Below are experts of layer 4 (counted from 0) of a mixture-of-experts language model. Rows are named router (the router's row for the expert), up (a neuron's input weights, with its number) and show model dimensions 0-127. Each number is 500 + 50 x the weight over its row's rms, rounded and kept within 0 to 999. Numbers have three digits each.
After each expert's rows: "comes after" lists some tokens at least twice as common just before its tokens as in all text; "gets" lists some tokens that make up at least twice as much of what it gets as of all text. This comes from a sample of Wikipedia text that the model never trained on. Tokens count by the router's weight.

# expert 53
router:517497544427483484416551572511482450484525472442465504571552451476503575566603513560501456418504522543486456491586444460490498458513415550579484547508515465637457573445522426444480507534414547509414425492536479494557515491505544478441519484417533472520513585446552459444479379546440506540538435471519558574455606500518470575478472556585513493423476514465541582470407481451503470453447
up0:501474515514455589568526529532423527420569491567460398464494515596454533600516430569492459494411501527501470487472481457588520473441491503532519399446537429397487484405461486513520540501482498517516488419559486453485496584538515549448496513551599535491362490482538473540476475395476512466498437550568537548498496561495489478459464560521507465548533504615478540428386586501590529544481
comes after: " S", " s", "S", ".", "-", "s"
gets: "o", " It", " He", " She", "at", " No"

# expert 15
router:461453620509460508442583539550540437446583555473432506570546499421517567488557453524478488535509435516499480433453500454474548515494546475547416512536507491499502604560508477491398429526450497456490428437532379499393358567509520477436543450503576490483436535506498502542468437543502560485558477427445604536499557466503517577507475599513561428498445452458548547489522436470506531490547
up5:509481626641429481499574530598511513545469471481510550510519557455461562508519482488498521453482414570579411467457423504529429491461483570507506458472594539552517547500510454474425448494477504527442473494433461462437618541557498543536467536547589504509509482528413494510415474530504392602494543429558584482520465517496528381463495509479446559490416498451526465533473538576472420526471
comes after: "g", "ra", "z", "al", "er", "ag"
gets: "g", "z", "er", "ter", "ard", "t"

# expert 29
router:493469574481474520423539539558521492428530496481470585496568475417453551523541426511469543505530460528468512404514463426331552474557460539547495536487437499542389490484478532460534374568451477536493430489450497508488416541379497466559643460506504492519507476515553435513453483601443553519503434525445486501468547554479517514508482550540530522525479505513563559447467531391572491438577
up0:531461507541419533515496434494517487458488505482482485464456463506390547499502450563427476531504441549497462511527467423570454480458458593482512496481500374486523490439468555548554429489413506657507543426567468578540479554393475518530533411566532535494421508495491439515487517515525516507539510538516594462556411523614528545468504555509523504613502428589460589512480475516553579431436
comes after: " the", " a", " and", " to", " was", " his"
gets: " m", " s", " p", " d", " c", " b"

# expert 0
router:462424522446550490444603577569493528411596576440477583536543465415421554532496495549467458467516540535520490467494472422429472458531517524597478477508564526563436514519441458525509428542446494434494465502511455471523441528541567458484581491489534413475508493515565426417457454548395603559500479458428514481450595537475483530540524529534556423474550502406556540484483449426479413488556
up0:539502519495451534588488514528492495490491498479571429466513488507500479521494453420433438531564528517440492586502469359459519506467435540428492537377462437506503504493488515511492516452518480524546499488517531454420570491416549543464571447622519525391517553472481478449467377413552576514499457569509502492564545452641494571497434558498523518518514507577527602504494558453469451627488
comes after: "9", "3", "0", "8", "1", "4"
gets: "0", "5", "6", "4", "3", "7"

# expert 51
router:500509533537471456423531526594455526473575518474488468468553442396443553574548469575482484469465456542537497456578453465417514437484532531530461531469484493552498564493419504410504453552456476412490430462492512509536424534486544495487519493476518510506527513488531502443522514612396593533488432460441606534529568586444548547635467554532557532464449514460491477395442578373517492477450
up5:547492560648350492435493552617560424468566451522500518553515528505461614532501522431459512573485517443479459589423524504482501426465545541559504485437556474592492515514438517503458476418523464499421428496532532482543445509462547501478503418481517452557508450510463550410500434537416466536532536451600588448603520508551475537559465528530491505484467489473473519522442476425518461490565
comes after: " H", " h", " a", " A", " the", " ne"
gets: " f", " o", "g", " p", " app", "en"

# expert 61
router:501486572477493505494582558522423441455526500493554476507552374373392534532587516529437498461482550581558520462604466519439473509464546533526431494478539423504440476416369488443500502562448447451525439467596508505570445589524554478559529506499498458516417549420547491417524520497414586581496438513418525487482531493519518579531483533516570458489527494467545515473438548486495472510552
up0:554428522480431512553493545540477512417452519586539423479471496486446564516507506532442456449458500430504510474485482442524474454453574499542471555434516490503507405485362458578481510458406462472539532466609612537491510469560519584462570553545513561479423403460510410441596515462498490546504537491526621538610524477565537550513401447527558511494524476532506608492480504476481461530467
comes after: " In", " ex", " in", " pro", " im", "x"
gets: "p", "f", "op", "ro", "m", "ip"

# expert 25
router:526445509474483493513569505570511462438623549480486456600617379486450525578564490600502542508467497563469502440571435447477470477496491541532441546499532499490475471429475458476549487464462540468505439502459452449500486534502464597430550530418554510426519494473539427426448487529425483481512472439421500540572576468521504523626422548588527508515473532401479541456452480464631480514516
up0:486455458567427612595520490534447441417580510522462407514542396480462544506527444595402458487453470504509513521479516406525552461440478493484515519453554474473503476497477514564525530500423510565473505446537531503513494583503496523434601452527617528517446429457506449505588580443489431529490599535425504510606470498537454545496389479525525498540485568531513551484384495513549540521421
comes after: " D", " d", "d", "D", " R", " o"
gets: "u", "cc", "orn", "ay", "ra", " Dem"

# expert 49
router:447497521419505403478523577557524585457517541431584536526580516461432612546543530495474469461556527581567512456511420459385489440506516555492479510502556468528412577432477468428506427539374475506486495501473480507494531497486437404504596506452538422453466526570528426482454445535474501563490471531456551435548495438502470552515431566523573490587470488506562622463495495474527493438477
up0:523477502523338473485444514518527481468503498516473478491506526565493524603485544415564447463510496505451489377530511454467600440483568520510499523498473435474519515485522572556543430455529509530462588410584519465485532589374460605393549518514573507476460533498499507470540513445583512441500467561516532458515427543538446627467490528419483463565508453620463532411496476519494528516524
comes after: " |", "-", ".", ":", ",", " the"
gets: " B", " S", " P", " T", " R", " H"

# expert 14
router:513426556454514406433547515499429490514544530363586580573573435478536551614518494434461457485509540507462403448490447517462548479518514571538429514484578438545451451537522494451467488572472541467544453413461483524454509471449522495501503480514525495440531562522481496503487426510402503496441453485481537527550545491465525591501385622579521532493548571504547591484387528417489494505543
up5:537556616427454510471467488569583476566482534555441547467487450468558542581543541512541486614452508545447542525453463502432513538473515509601483437409583464546492560462530522495499448478604407507451506549481498422496554580431478460472500450480529569438529392445514540474497474498389469495589515445532521390450536511533533475479540478448496479549486504386488514534399533529569552470518
comes after: ",", "ed", "s", "ing", "es", "ated"
gets: " and", " to", " on", " with", " for", " from"

# expert 50
router:521418480484459489495585581530437477483556594526488524560565407483495521507591462480469426436522439482534534434502424400449528558512557571512462462466431520531387552494454534431435472514469460425539416469446462464529449559456470519544496527434576560513453536488509544487422475537489626626580517509432560524504503548563533537563394538517507557445430522499551549526498452501469514479495
up0:589397577559496459532541551464450493450555488385573453454480571547523600512479528407513464505519466511566567505443417385507566472466518512523513565494520484446422453460478492522517548467488443484480427394488616484504479582401537471551452505596506534479517456451468508544543457466516570518444407490551515513496539533602478551524464537519477494556464480550518540436489464508455459617434
comes after: "h", "k", "ch", "b", "g", "th"
gets: "he", "ol", "d", "ur", "an", "em"

# expert 26
router:562517478435520501461502532548483511484556565458465491521516412473479562580572464570462483471449519545513521446527464463406471487428479485463491536472589515462450561461408510496528450527394454413493543522495488544449501561489604535529508477413533515425455519438565526498459402592458509498596484415454586531450591484429536549537514535508528491478565552478591542540550509413550516344480
up0:586493507465385426524484558526509489490469478432514416437520497591430536469547444497387524465523480458519480599461461486522506542406494483510526414394551534463411563477469515533493438553391469579548532463496630487521485531466515551474482524556604512419509453474567475543549486488482586499488495569527551449564575438484419491510463510499426557555506533604568501508514531448494555483446
comes after: " ", " (", "ther", "her", "are", "ch"
gets: "n", "en", "0", "nt", "on", "hen"

# expert 55
router:507465564482454426511575589608507513443587510472514495552530491430402537522497532478423498481453540499524512488561473452439563548429593477545482556421514493514373510515431478451435480559384504479509486465460505427538425524493475457514568469498640528488519464509548439487461361540432509514489474433465519579470490563460523564493500613586540479446444593497532536489480495498543511480481
up0:527503469479441579572462531520428566443451537514536371385479406539450550477551493496495515589490492536494497480547533420506458503462494515482502597424421515526410459517505493543487466499468473578565478447567553531437464559475531508475517412537522563482429539361513476525473437448449581492457522482521585579556485510571458500503412538502428436557542549615569540519464484509483523573495
comes after: ")", "0", "5", "4", "6", "3"
gets: " |", ";", " –", " -", ":", ");"

# expert 47
router:466441479430466453408589557585403485450603549515483518538581454531418520586522578474471408447514480535471498476558405488416511442550502506577477493528529524463469523460473458479541456525412505405501493499469391461477517515487515454529573526426508538444479467550566517437477518515472533584546476497468495577462595514435506520508499510640600439542546505452554574479476563453534452462494
up0:505407466490523507563417479491520433481524453554556431524513428573514498615522432495500512495569524483445538525403493437463498452472537434506361516379497493501483445485506500550570485486484554524530569515513528500438468611463489505550515514557535597559427483510495462491491403509551534510456489489568620502593470517510357550486472474563431541555555511565511495446433467466543478564424
comes after: "1", "2", " ", "3", "–", "4"
gets: "9", "0", "8", "7", "6", "5"

# expert 33
router:474523550457511404468568493539479501437526526474548517557571450524463570555597458581406468489502524549524452430502467434454532476550502521481387558507508532560455532498335491448502430504393506514468449474499457455417467533499499455527554401496524513484509562510563446449479488528485534545503465457462602494454543501460433508562483554541523456460555585490610581490504445461605462451591
up0:490544506501465491572517507585527462443510538481506495512509536559499419566548453482412488476467445511484532455585430399533462519509502573464457496517464395474397552509387543544555520492522489562442556473447521495501495557390492484516540449552508556510485533489522451466517455456516448530528478483571663436596485506569455461548368554471493490569572501553436538564425490526604530452447
comes after: " |", "-", " the", ":", ",", "."
gets: " C", " D", " N", " n", " c", "N"

# expert 62
router:454505477490525489419537525588454490464575532482485596550569518488479520597480492508500416503491458515538512452475416464465515534409520602495443513542526495587470473462444536452499429576483552452551378384571398483480414540448495477459573505458533501547478496540539489512444455548488525514541455464463561568471547497499437560661515526584531466428438477481525556442386511479530484505454
up5:466539557530416546412511542535517468526499495539577573536463559485474544501447497473448448471455424509582461576449422473489596508451481555438413483498528519528539524461440498543461448579522459491498399522486546600443541566545442502484519437518574519548463491532477478456473409525457495581546559481509448495480512511494528561648556482575481517542565476385423478445387524525498414584499
comes after: " st", " b", " w", " St", " sh", " K"
gets: "ill", "ound", "ub", "up", "ord", "ick"

# expert 52
router:528451504446474422432577578576541497415578542447501504590574424486416560573535465536437477456516445574521448446549421475471554491507517546518414493463494510539387474482465475472497482553421482477447433466514506488474449554461517505508586499430542496518507514472577468407501451501436516545547511447412639539489579492458542558588434596519527499485508560460566566491425500443528496474523
up0:518426444450403504625544562512484523443447512530516420467561442564446553533505457449463517526492434592533490517520513356531494492389499444501478469419587441470570503530535512588493465498486585575485563458511607541521522553444535474478553479508542540473516430482499443551498513494503443472463556484541537460579486492558509590489431463437450527585517516591490525411455505503538497412414
comes after: " |", "|", ";", ":", " /", " –"
gets: " ", " —", " –", " -", " ·", " −"

# expert 21
router:478483491406470460491579567589502458512581531473453446503498456426475553535522476600449456499475483525563484474584407517457475543515567528515422494538522527483415477453500475481405464610475483515436540470481466480504427535546453516489633513436546508441527464463538489413465473535439504559582492476474579624565558446504452554488459559515516464466594470514569604395447470439490468531496
up35:447527491437452497508515626457451517581501528495488510477525560456450486603459463514416521562503497417554435444526503560520596548566463539510477433560633494514520550475465491527382439537480557447395525532468544529537481490508472510487385513423504520590518508455447533430508425501468463447495456454516457412573449504561496600450552601506542470522543479510571495504549519519534493418581
comes after: " |\n", "\n", "|\n", "\n\n", ".\n\n", "===\n\n"
gets: "|", "=", " May", " March", " January", " October"

# expert 11
router:559461493396466505467547539626508500410573619417473496444518501433463513527508529484472500482553486513514436481498414454494507501451556567514445480391509544516469537453467433456468433493458573494509414451455530457548468547452551490490541512521631420524472559504564523395391500483502563601486470462467523433569602505436486540591479509501504550506491484494586562481456530476572550451503
up0:542411556506475568563562589523514521427505494552460443381494538616475543552506582490451476520475526523468417511493511348554494514486505469500539527448484438346531477503453416516529487503414434609592536536555513541390454527423503473505512438526577508482489540399557486486551506512547515469554436476506613556522490484477476476491523479495488504449494530524477491577471563420518456497502
comes after: " Y", " y", " J", "y", "e", "′"
gets: "el", "r", "ack", "ou", "i", "ite"

# expert 42
router:479425535474502460417552507587473476493553536392478516562560475422460568595533481545514524498463517512471425480530451423416572473547471554557442454412481443586453483483443492441463487588422497456491447482478449521519503534511539502506576544531522552503451475448615443538481481592463546622499477501454581467483520570527461523536346496548535476484561544369526553483476505471511493521518
up0:463477451507403581586497493555528481481517442525456431521505471587527579549561517534404598476468484510466562445505525420511500477501473605447420529419446434500473529457535482530536508517504476600569534471540552553480460496448546461438510475524542521459460504399498454615489437487534520524465477467448628559497468523611417510506475496416444487576526536578489548458382551481450520536457
comes after: " the", ",", " a", " was", " and", " to"
gets: " st", " re", " he", " de", " le", " r"

# expert 60
router:465495528404439434466632622539417513535569499413558499499506498445360546532525497524546516474496479509501526448536467439505510531489482529490462538482522464519450545510495433557487462481374491518535399462520422491423514522538448475538505479498531530452407541536539495475474538523488558526477480514464548439479553510434530577515539593617562512474597574490570494473382455524564484397460
up0:479455502468430495619490517521545520444539464518607384447534503543438546577497529571436448491538512512559458521534435516563549449479491428478462563482428412437441436446514522536553484529481480483596571535481488538518501536472618483468531514490635629474485459504374479462554574548535548515488477497416519514435482511533439448499432440489500547514572523515485450588422462505490488489448
comes after: " ", "1", "3", "ation", "4", "s"
gets: ":", " |", ";", ");", "):", " •"

# expert 5
router:535419560459489487446579539526474470432526483462500501523534412446493546512528531595427469469522402492512416430560476441438589507526455524547460483529582530544426464499508445417512537556440470437484446475499478416507453542499540398553590526429533506497460477447546463513522456625505505552540475398527546531460483554514485554604494528576574455471529543492612538416514502386515465537502
up5:502492527564408462475454530578470505415479498529474501609561418466506517495567532523478439548404575634505563606529523482511468474470486540530428457536505435599472516548509523490494508466528514518465551518472494439435583543411423400539570509423549482452581495418497478454513435514487465609574537482623499473484525487455563466532569477444479396538509511462479495472444438504557463513497
comes after: " the", " and", " a", ".", " to", " was"
gets: " In", " con", " comp", " un", " part", " per"

# expert 19
router:524404474452477440453532512533503556517550523528561504475607449473485570484489463574513512359512476512524456459545447468533625514519475521543421441548525492512455502366397498423513484549445471510456462404479421511418422509547545547507552524445552510425536517446545443443488471594475545505448485455432501496522558586485475604511534519553496482543454514491603568462519591536500495479569
up0:595430597526507542545542566573478437501526412603501425435534500587511528590505480500452478483552472488588538522542477427484552481410467537523420461374472457491532461483468555516502456481490440558501601477515582450501419520485498474403497482533588480496523515405484521495529561468521492517493456484487501488502524593563381479455397544478446472539435538613501542503435558521479528506439
comes after: " C", " c", " E", "c", "C", " e"
gets: "er", "m", "et", "and", "le", "re"

# expert 20
router:538467531478525444465570517580480495398529530468490576552571496447474524508514438557456568450521500545482485439577415429436545484484533528614432509497477502541442568500435497439444415544458523462525439479492509460548414556474445431485628509518560544508472463391511506384442421620460589559515472528488466497479588491498496603510478559525590501438511524507483564521523460501472466470541
up0:559407584493462521527388545499558470446451456487498388489539514525477553513549455525511532522463495478433491512384533513583511528467572454562469484368489497396491596417477474527538455533494489513591586522563608468483421502479501477461564479469608581472496517493547473550493480414524483515475528466448466486553473479527503529398409561508519467559483557521486518418515530474530577593440
comes after: "0", "9", "1", "8", "2", "7"
gets: "0", "1", "2", "8", "7", "9"

# expert 41
router:419487473489482436479580499512548479471545535490507544520509464458449513569580524499441409432522515497467522515513427430496505509449504527615426494466472511552480491494474474543459505530489468446461508442556502501517447573539478416501570401400609503437430509495512489477434494582530646515472419475476499543557463608428452590638436524573528547484560544424548509439481531472545472477565
up0:544504497554392461528474501555527445389518413556549470432495480502481591447475520564484410419448449454435479424515512481543510532515453536468405587402462474436502500554521516527491477535515453553449599491546575534526481513454536480478637506560583533495407528498538465535494562453593538557399509497575525544505455493493447453510473536536405522551491420528576583485502557439515461512474
comes after: " A", " F", " a", " f", " an", "A"
gets: "an", "any", "y", "est", "ia", "in"

# expert 30
router:553431464422455456409533519571417567499543603470541513457636493485448586582531497584466487474506508527519441456532420515454561535441493528519475504428442501591544560428495487493466490514427487442554423547489488476534531524484498537540564509416509395527484545540593480499445459494434529523461499458459537536475517534541471574565456528602516446400464533488583544440435521429468466421547
up5:471476541528394452450500544682488539495525407511530611495494522533509533511502483446374423526446451490469475570506578476522478443491591559540462546476504474545542591477525486473447520497512494494420507554432538442456482493429503541440489541460589459562506494453483512518464445456520506549562486492565553501452481444608569415563531490467425540510581491498508518479451370513522522433578
comes after: " T", " t", " H", " f", " st", " h"
gets: "e", "ri", "al", "ro", "ra", "il"

# expert 1
router:498466522506489412504617553543517428465512534475490474482536396490468552551609505483446459481496509652571484435512445458483485443534522482555433471488519478511370536565446496440521513530371517457437427440528476477431460512511461466472520518532535459477530516545542441459395457561486560599516540485496570489482526586453523563540442536563574428418513528474553583498500536446490496436432
up5:527545658495370450474528487550553475456495471557490452590487495440551514466530541509400464545509500578560508489439510489443410524465497458540470540473593498632468543535456532550513462458557528491470483549481528521507477547476530485482558455579537482545464446452486525438485405476472523608624537501526502369420481492516464475452528516553546448534566529420510484526489486465530379480444
comes after: " |", "-", ".", ":", ",", " the"
gets: " A", " F", " G", " E", " O", " I"

# expert 13
router:555400493385429549461490578569443516429557476442551566550552403480508534528500497550481471460576439519459528500519435418496525438537562551483484508496519519514486504485417470465442433609438494472437512528586525429422495536470501442575516497515598452474498465557565492523438404542425500491505453486399535531569499527548527610542420571504479445429555540480538571474445484494525446463549
up0:530457607539418489508439469476489510543506441496559373426501489528512564538501506442449400517512505550470546484437500518501516427481477504533535561488433556385446430464474470440568460521445478590563545455530509506481540393396495421532576531428516493499484559476455348561545539479484504558510517499581603497491506493544468559518495510523540508533565487617500590458589498510473493507438
comes after: "s", "4", "a", "5", "6", "3"
gets: ",", "),", " –", " -", "\",", " −"

# expert 3
router:508513552370450511448552531556469500421550521459579548544573422492414575482614489579482422503475418577510477418511421512474503504509468561495417557449470437502401490516504431482478515589379508484523420466519495450531430500486513468435576515471520412469495475513575456516453447563499528602526412534496541527525517569496474566512494584487542449458527481493546596456505514459563515482540
up0:431528487540446530580504452494482491413498470606483426451566545562408537553599452507499455425501369513512461468430509378543489493483521548502420491419496437521452455415550562491551468532479438515512559473578529543474512513516498551453510515510554501527403495459454420565571550441570491449553493510442503521562515483531554534523387477563552508545500501552528555437435582497574516562436
comes after: " |", ",", "-", "|", ":", "."
gets: " K", " M", " W", " J", " V", " k"

# expert 44
router:498448558465452401475536557568529500461579538430477493523550421440476565519523450528543448472584497500512493432564456409445566516493558539523458513524469527549443533481412391498466428551394535430512430429495424431479466515554557476474597523445527521458512495474507460464476400497467531555539503461423503539548574520538536570640459528563531488458587506450562596478490492461472468470557
up0:579429519508399561552465585480540468362538398516526410461512505511459589532504428549453476464482515471471477505410434486556515525484565536445433446400511418474554472522424451458509459533472508586529468501605552524503519524497522524524525492526551625467467481447502444494519487479524531456494497542480560556546575404547537578426414514542466478501503531559586538605451519487454531533448
comes after: ".", " ", ",", ":", "°", "0"
gets: "0", "5", "3", "6", "4", "2"

# expert 58
router:495463561431478402456581566581444490458560565443545566484565467492473550545574516501460450447508472565484430454563454456384477448536539531515439543463501492558451481474484439443474480565352545480507440501470446470469454548530524488501564518444525493471508580524539449435483440561478521504569465467472531512514506493478497536621447565543565452453557496420565670413489511497499476507513
up0:468452442484452534609501603546503464427481432428516457460620486520424542522533522528449453496448559562478479579448494391479574445468477545508503460401425480458481459522482548520568549466416517507497523483574510498402464561400494566531522521546527531496380505518557548507560510496550508510457553475498559555527464482511433558528443542463446501502433470609453584450431474536502552604485
comes after: "-", " |", "–", ",", ":", " the"
gets: " St", " Sp", " S", " D", " R", " st"

# expert 34
router:460408535543424523424535587595531496496565482456571518569529489484497551525513454590494508455463521573418491474461445422499579459446542553518474481385533496533448549561507435537514454650487548440478481449527444454552514514434433484540608569483475453460428557428498457390461487498492511488475438495389536501465585512483484494578472550535556516474503509444543608521520512469499450482457
up0:470449462547379521602487589488521487475520355454529398529549516514483562542543513553517502500482489441476456463489441519474531461420462499503542467446452504495503454575409484509515436508514508598448547461513571572401446517495506586464591547592579528520434593466446391591468429438495511499474468506494545506499537466601437561530482522496468495487549536527494575455544568473482510527417
comes after: "s", "4", "3", "6", " No", "0"
gets: ".", ".\n\n", ").", ".\"", "ough", ".\n"

# expert 6
router:419414534434511433517517559537512555474559541430465540505587424502375574508582447493459468477437439496610457413530443464550565590520535531574403482446498461547468500484410515489533472534518512407503429488458428537525446541512476426519518495521552455513491451523521526392505365502473564556540528468492502562442490548433509504550441556532574475506527575459573517467531534501487431493544
up0:520500485554397561546512532497509515459484456434517459397532475606465523514561524486486517546502513482487440436465488443589544510438566531504392490484499465443462471520448407526637508503546485474509577483555513446458547634499525555473534477574549482467433486513468437504552450520538520420485528445564511497541519481512527679484379500509482535469489417559506523431473497428538558531407
comes after: "S", "R", "E", "A", "I", "O"
gets: "al", "A", "th", "S", "ical", "P"

# expert 24
router:428469583386508485452552528495478487444511534396553475559530485500409628514517506587535466516513497549513447463599459475426521481486550525582459472483527488552423520483518486487456534470380442509531431443399501437483460512526467489482582469468524543514518531431609505520422448476507510533499431466449521493432555535507549589589453565556500451505522504463587621429509494447504409543493
up0:497522540506416538510480499441502444342477523474555418495572503506522533570419529488528449535484547558439467503474535475497467470433469536475431539460465432467442459446476512597561479583472461531494563560547534444473518537476457455492574453489657515489470540411532442488512491488506472503530517535485448568565521474628543462427461515490512471534576471627599529424486504438528539590434
comes after: " the", "-", " of", ",", " |", " and"
gets: " L", " l", " Ch", " ch", " Cl", " Al"

# expert 17
router:498474543444492420495536570573439499504521550411499526520539430501412604618505483548476397464455488493516542457547487468483466496484547538531416490519476447538368478422481517519614466531407512455400453470549396475469488536455511557496581477433579448534567549424518477487496485488468522539542484476472573509454498469568475471490452508500554443505582540447523595406446577482521564451542
up0:502455554458440426554453536542557506506451490488628453489507462595496537615512474507513447455497499495523505487489444446517542511463492535439515519425529344388517473511457532555533533522433430582484496481523547537532540585441529549452548431572552482453530444481493507575545523425518446520550567462473505502502501544511441502399387604499501544534476535531603474413394521484543512507430
comes after: " (", "-", " \"", "==", "\n\n", ".\n\n"
gets: "S", "C", "P", "M", "D", "W"

# expert 39
router:482462579437405480435499507560485519456512519384564478639564474480453587508584514531496598495584498480525506445526443456379568437485485502527484502558568467506482557465455490476542448596496463448544433537521477480515393538486478531571571440463502501495496494539528441402478439493465543566530463423462622513550498498531521532530466512639478508482536479465527523497436454486545452471415
up0:558496481540407526546542431489464473463541508422551469447492490579519539543486515564460522505490531449444495423467478434557544481456542590495517530413478427435480486429411586588545458495482438600630497488579470484485402509461479469476493471572562544429481569471494471562590428485487498458505542569503593534499443582564486510381456487488472463534478528595560561448520491503563504498432
comes after: ",", " the", " a", " and", " to", " of"
gets: " t", " h", " f", " that", " which", " th"

# expert 2
router:438501499380452485496523506605525533509523603496481535549606460451458589485576560509566440459470510488528461405591449448471480488511484567517441447500510471466453477532448418477536419522365515414447476520490497533531446616382479456509491504454505495455497512516511458469479489514443604480488431528463600556501523556483506525538460524515528510454571620526596595532465505477444492499478
up0:518472378449464525596488521436464439467468532542580402488520470577475586544520522414552619475500512528454499507446527417474468475477473504481451526445454516512526478501559477562506461541508555552547546514497555536527462596565497487414635442525507446447457490557489368541477465564434555535425445473534493464577490476590479541428445518413516542494505478588553458483478518495490600482453
comes after: " of", " in", ".", " to", " for", " on"
gets: " the", " The", "'s", " a", " his", "The"

# expert 7
router:497452567436446389427574579633543516454596581454514541541548424436501538565542419535451431476528532519534448420595431501455545529503531592515433523446473543567430482462453483506490444551426503446453380455453479435439467527505510473505557491467553517487439487483548524436457408594453491543501558468469556509505522492462535531515460595541535509461546564456523568497485493479524475468474
up0:501481516497485502522462572561502463475505467496588418446539511535461583588511371405397503592457514485463465520492497490557450457434536570498509463400422434448474406453470545548563507616463463637593575525492483553509485607500510453485481473485469538542444519511475421515521543522510479476419563496448543482527585525506489528510447578535454458457507473598469526490422552506497537537451
comes after: " |", "0", ";", " ", " —", "3"
gets: " |", " ", ";", "}", " —", "0"

# expert 22
router:383440496481465484500556527504439488484577512468453528581552486492492548565529503612497487465516480524466383483574439471486513473557547550532460487476529539556459518443445469447504482506477451423538434449574480517454334535522524429560582524451603502511470559522597465314481492502503542568480509465525493505556522491552462535559480538513539451448505546498572509494409517421541448504443
up0:481461535523432486621434510524503473507528487533496447397475486566481618553531464535401436467573417515417459474456489375576510460533489595431574490444532479478486476454436505492604472485521435575541496483509581493467480510460491548446518516551524549498409503440541487603511525399529536579532466564499518484568539560524434583462450478518502448521481520590535569496474510482483478495385
comes after: " n", " the", " N", " e", " O", " a"
gets: " pro", " one", " two", " Pro", " ele", " loc"

# expert 35
router:400519500407492461491521559527534555408513547497574508475579446450497554593564488583474468470574420528505538403496413481482531515446518473547428564512561411611528529468520500502451389551391502482509506469541479498524445545486522562511527477431523554511539460490521490452404490577473568527499464530419503490522543516516518503518491515460588456486519479381533545566399514399493390535501
up0:534509494475457495547479573515549506454466540471607502480402466525513505546512501497470516527545503470482506478497403479524576561457521579460468487396428444392503468406562506526530481492462425573508615499535500454475438489447497427549425549579560528568418455415587519526513522468514594504554517469471620476510510472524481512441492452498439492584575509668477533475498554458512501414469
comes after: " p", " P", " T", "p", "P", " U"
gets: "b", "B", "ab", "C", "c", "F"

# expert 18
router:470410493464522374489567573563485434466579579498564477633526514451480509503559559489478537508539447514489471466506395533472502482525501553497471518449497456550470587469486550471504487512467417490481510462573419478555392575554472517465491483446514481433447497531572447458485502577464502567548432436363480498549556552569475569558456520550514469455504544539485600394486560471500448417482
up5:417482633553443433530569542591471551453528497514539539513513520545500515492462564427504485445523485526472439532416421504537537483569469522560473531512610381563563544477359520477500533545531551492459492461527492366497442437528482459503489540475568511496468512418478543507474497492490436588541506548629543380491485464513549537496475477438569441540489544448458501534488436421492561497465
comes after: " M", " B", " m", " O", " A", " b"
gets: "y", "ay", "ur", "er", "att", " there"